Below are experts of layer 5 (counted from 0) of a mixture-of-experts language model. Rows are named router (the router's row for the expert) and show model dimensions 240-287. Each number is 200 + 30 x the weight over its row's rms, rounded and kept within 0 to 999.
After each expert's rows: "comes before" lists some tokens at least twice as common just after its tokens as in all text; "mostly gets" lists some tokens that are sent to it at least half of the time. This comes from a sample of Wikipedia text that the model never trained on. Tokens count by the router's weight.

# expert 0
router,214,232,214,192,210,203,195,223,180,240,243,246,200,302,223,204,176,248,186,167,206,158,205,260,161,234,199,200,209,212,192,224,188,196,183,201,233,241,158,181,185,201,176,174,207,227,174,181
comes before: "\n", " ", "See", " also", " List", "History"
mostly gets: "==", "===", " ==", " ===", "====", "|"

# expert 27
router,180,254,164,205,260,228,205,146,185,236,219,183,191,240,239,219,194,198,188,226,191,210,174,218,271,217,218,137,170,198,201,232,233,179,140,224,209,202,186,176,200,185,220,155,176,174,228,196
comes before: ":", " he", " year", " time", " is", " name"
mostly gets: " that", " which", " this", " This", " same", " these"

# expert 29
router,229,200,187,193,203,211,193,212,181,186,212,230,221,223,229,234,150,192,200,209,204,221,205,241,196,165,167,255,138,149,198,227,205,156,170,220,212,151,195,203,160,209,195,217,170,202,225,152
comes before: " the", " a", " his", " other", " its", " an"
mostly gets: " or", " &", " but", " and", " including", " at"

# expert 25
router,251,166,241,227,241,240,182,221,224,179,217,196,188,206,238,198,182,251,200,189,216,148,208,218,157,209,234,266,164,171,218,202,165,210,275,181,227,205,216,153,182,245,164,213,224,214,156,186
comes before: " of", ".", ",", " in", " and", " to"
mostly gets: " children", " songs", " films", " services", " books", " schools"

# expert 24
router,177,190,199,165,204,199,269,181,183,189,185,243,147,223,267,211,176,161,226,185,186,149,173,209,190,191,234,221,149,179,199,171,206,213,161,174,188,208,246,200,212,210,193,231,204,215,170,193
comes before: " ", " season", " +", " −", " —", " round"
mostly gets: "%", " year", "year", " day", " time", " million"

# expert 15
router,191,240,202,227,198,178,212,192,201,188,196,185,164,228,189,188,164,224,221,151,185,151,181,217,216,183,208,272,244,186,167,181,161,168,234,182,177,224,202,156,194,183,208,213,177,267,180,203
comes before: "0", " |", ".", "A", "–", "a"
mostly gets: "/", " \\", "\\", " access", ">", "cept"

# expert 28
router,243,243,208,219,228,236,166,191,141,189,259,190,194,222,188,229,202,242,195,241,215,168,176,245,214,163,224,235,214,164,201,192,153,202,215,137,167,225,189,210,175,208,211,179,126,190,227,183
comes before: " and", " which", " but", " who", " a", " with"
mostly gets: "\",", "),", "',", ",\"", ",", " ,"

# expert 11
router,193,164,193,227,185,229,214,205,170,181,215,259,175,221,174,173,214,216,205,217,191,186,189,215,238,218,236,218,210,188,171,179,210,178,218,192,170,182,171,218,163,191,214,233,188,181,212,204
comes before: " the", " ", " than", " a", " his", " −"
mostly gets: " more", " much", " less", " of", " most", " Of"

# expert 10
router,205,234,218,232,191,203,221,192,226,153,218,213,202,230,283,184,153,197,199,189,200,204,186,228,181,203,194,279,165,171,129,176,173,166,215,203,198,213,221,179,162,211,181,152,156,201,186,171
comes before: " of", " the", " ", " a", " Carolina", " addition"
mostly gets: "In", " son", " South", " father", " member", " north"

# expert 30
router,223,195,169,227,205,187,182,152,196,171,249,202,184,200,197,144,238,223,222,144,127,197,168,198,169,179,215,227,224,137,142,155,182,210,156,209,196,167,187,148,233,217,206,197,148,201,210,212
comes before: "s", "t", "up", "ed", "ing", "er"
mostly gets: " de", " et", " la", " du", " le", "re"

# expert 5
router,185,218,170,226,209,214,177,173,181,214,211,215,183,206,222,193,96,225,181,169,177,181,172,186,201,173,167,260,197,191,194,191,224,174,166,264,228,158,222,151,186,242,239,192,211,195,179,206
comes before: " |", ";", "|", "|---|---|---|---|", "|---|---|---|---|---|", "|---|---|---|---|---|---|"
mostly gets: " Votes", " FW", " MF", " %", " ±%", " DF"

# expert 22
router,188,186,168,243,222,197,217,168,253,196,182,202,218,195,211,213,192,157,193,212,201,191,193,203,245,230,183,233,125,173,252,212,184,213,206,243,246,207,172,233,191,183,217,224,234,231,211,180
comes before: "°", "″", "′", ".", " /", " School"
mostly gets: " Historic", " U", " A", " railway", "A", " An"

# expert 12
router,205,164,195,202,237,188,216,218,144,214,160,179,211,215,205,181,216,171,200,156,227,185,184,216,194,198,207,171,204,180,177,218,158,220,163,221,163,185,188,186,214,191,198,209,195,246,207,192
comes before: ",", " and", ".", " (", "'", " in"
mostly gets: " States", " American", " China", " British", " Australia", " England"

# expert 19
router,175,211,205,216,224,199,191,157,166,189,168,214,183,203,246,228,134,263,194,163,226,203,120,213,159,209,207,266,170,181,151,218,175,179,181,165,198,205,187,221,183,214,226,176,187,235,172,183
comes before: " a", " the", " an", " well", " not", " also"
mostly gets: " was", " is", " became", " be", " being", " under"